{"n_experts": 80, "router_z_loss": 0.001, "learning_rate": 0.00795, "max_grad_norm": 1.0}
Below are experts of layer 4 (counted from 0) of a mixture-of-experts language model. Rows are named router (the router's row for the expert), gate (a neuron's input weights, with its number), up (a neuron's input weights, with its number), down (a neuron's output weights, with its number) and show model dimensions 0-127. Each number is 500 + 40 x the weight over its row's rms, rounded and kept within 0 to 999. Numbers have three digits each.
Before each expert's rows: a language model's description of what the expert responds to; "comes before" lists some tokens at least twice as common just after its tokens as in all text. This comes from a sample of Wikipedia text that the model never trained on. Tokens count by the router's weight.

# expert 28
What it handles: Periods ending sentences in running prose, plus decimal and abbreviation points and some commas, as in gobies., Addison-Wesley., 66.55, U.S.
comes before: " The", " In", " He", " It", " This", " She"
router:453455484499457498485525503506459480556499509474477475530483485565431473476514398574487451490436497528511532535505485592533537550511538530555527580505438435496478506537436508485558444440542426542481457499510505469471579376469512445481503526531512471523555471512495459494520514472541445460550502521481422536431499476510588492497563443532489518520444513518518481516532468432520485535501
gate5:515550506454524398533492483525475528482546438508493496494524510579478444547430491577493487507505503525528435462420443476453533541496512483470504476494527482464516543543439479508518481549513535530537525563465478510455524513498510541505474574500536532420503535506492525446479391502484459509490509568410476471591432523493543482533498478474426546515460545529507544410472545495558422547496
up5:449465496574484566520547491505519564481436553530502532589438517465532435486507587506503508484540503496557507540453498475475541509505528583456472520531468522547506519359433525533521460497453511480541517517568528501531531464460473486517440491513449523487473503517510541573507501617504492490538528527459555544570469427456553502482437486497506410444504493505493491494542544502501465505496
down5:422540484534526443536552496539509546475510493469540532567481490534517459386479466473516484511485497524483496494433541499450526459517446457478481521529487474486490482527567553539519551526419479440417484449530545521533490438531499509544515482489560475441414529537530555505535525505483595471493508491493507389492464415481548502478443507527494480443592446541513422508527516548515483518524
gate6:414504546530542404520454502484454575513489517492524529476498484529491418491543489491465539434461470530548515470490495460455496571505428448439528520474509471541473421541493501545564555472566491511528522468552477489492554444476430456492450564481427470538488492473484475444489535535435593545473449527446492520513516476507487432460541500511459532503495446521532585517565502443476509463530
up6:544559486448486508512559555547446494460495454575478445470481478554492494495512463527475462520500553520392502522484540539509505481509466418462500463508446539498529531522566457433425496454485474407527534497450489517476462457528438563540479506549469510496481535539430523439458503467539528467565474493492559436528505514489503541437554488448439475486496584440492497506494431552561479530445
down6:459457463468437544483492482465482481464463479520515479444478487494474489520559487447492519471500466507529560524535475531535434499535578521495444485509553583457449509482471519464496494479429432531474488534481506418505473514514514499568481398500564507570591504532588522553462506523488478471455466492428465510477504507468441551491526594456507543427479571492493469492496498490573604525464
gate7:489461527548496457514587521487409425501491449474484475528475474450502417560478477461532489534503528488481525473462437530482499498485438534513516448466548456424491444481576494517485489498512507424540535519441554497512455528482564516540468428547447432505452532505601534564513493572488498509483514494533520505504490499482481477517552556517460453480521470457435590538509411514426553501519
up7:510524552560527519496439530503519489517444538554520525444602517525485478501421475486518512572562490519545466611437483504533534463536556470484484506561554547550510495537504467525577513486484577519549450460579467474476515491503454556488445528549587485450501496512518472471540519514422530503541406490475487484531491446557484547462487514469466510512466514474490491523470473501466470609544
down7:556508512541502455562521526556432505500515467478471547536501510503557498573482468504446504494537450476526515547562552523511573500464601512489515453538478616574513507458492471507490569437575515414490494503553516488516516556455521460488479480480484503521554533446451450463507536513520482392487484462461494532520511480515534482494412530462477529525509589429435495511468539473537508506438
gate8:437464544485493465464479464530548548484488532454475474462440536500523464397498410509534473485562539524496479577410503479462465476500419461493523548590506532559512474525567493495551473459572498488462485504543463484491494536463536504548567424521515515519575519474563489564517477469452464500525563527483499530449437542475475489517488489502536445471568525544514403513553490481517562498517
up8:451514535530557544565528488489487479492463482467457603540403505492505476503550536510487491528491507409506521580457484542490454431527488495481514529512434503552504457447567457521454425500503502563457490449548506473470464564515464459416516487488463481515553525479497492533548458445517552505463493560525409474488427462567516554554509529495493486479469517517462501569457536422506504467569
down8:459469515487511488516507488551499458514473535449429522541453485492521495527459461495549510546487545417543539520468514461579503492505501460508541459569513462432422472560484583484583402431461477468520495512551550481467482561509425459501537438453501481498524461453560453523463460440474507477559498457426485469499559471505551537499414449498491472499511466489461476453528507436493483489423
gate9:438499469426541501400473582476564433473491483514460530488487547614537462484503416538487486524448506503473521594462504499521489535492448493464449497451521549537461400543489438485491462490559484482479494524483512455487470505497485526550495456444472496445566440532483467523524428526534514471453516451548459520500535445497510529447512549502487511466540550437440448551494440470529529472503
up9:499510538432495550553524418561552431555492455494562539534505457472456443501466543511512501440555542462454461451452506464477484559505531544522502524530492467525525547474552536506442506536526583518490526479461572503579532445539527541458516471417493496463517506474517524555553450492513480492552522521437537491522443500441534510422418537456487519478451527534505594527442432530501510488507
down9:465523429498482552498456477553620554481500487481553505533526505548476524525486581497489467483433503462473527487541478495497418470486538554522527528480506489456613537504429494511498587494471488591514503500525529506515505412447504494512403473458509494486503529539491547477456469541502526461531507523517449457463465514493521443528559477421516496511505516464526524518478399473487574444585
gate10:512509436566461433565496548568486446564520525458540482456481486467491534488449488508445517492454482511474576526493432406544454510545610458475510493517485479525526459508529543499518446478411507561501493522514395465461458578513580478518505532442424525498570457502467520552502514510474462457461428560458510511533516565502474507522457477524517468549470515532548493462494485500508476484474
up10:489499487472485463544461484533456483525463555497484441524509485491514508564490473481519518536455448478523566586424535478464565447452582552516470530508516510492517501546447572491501607492497456557530476556463472401489520438522443536473541539531422526468476434518513514530475430543484444470584465524519427529535529568518473517539465470543511485492482506495525545477582505465481517437521
down10:453487484507540554466480484555506595460430540527450503531530537466603454488550465449511514485470464545528505549489548453467509522426495479457455500438468513482545509604533484501537524509486442515526468511538415450553512442545475485521481552475524534551497433545549462553390515564545488563522500489526529481493540550473438491454516535493536530491474490434433470499497515509526536473550
gate11:535477546516498450439543390485519467552532491533511491523496578514499436554532443569510493516570515585569476478517564529493474532536565412564487508544539530553526503542498431473510482454523467450488544469495501521470499475462467435426450572434491514507485478532562442555461464518526575454526455506488507445526528492575501497492540543543469519485528454456487528482453495516520455455506
up11:515484449494560445512528489526488514518540584479486483521490470458522485464483475508517494508500514507516433511472457533501543566492547557557407439470509461488630561447495386479493488582450426530521447560441478561467477497503520516489547454462469489539493482468548469563391447551485479480479529502527470567488470544493428562482496502514500544543444500539492471514515477531507508529508
down11:538537541501447478533527517539448529543517473529570522451492495517433498486423523478545517491483495507453487547438580520535566505571520467427453513565478465522512547570468550498524518443506565516512532463463446496446535540472442552535567514484389496476510560440496524468513480442520501493512486452552602492547552506500492498478546540535524523547515501472426475471522487446475409477511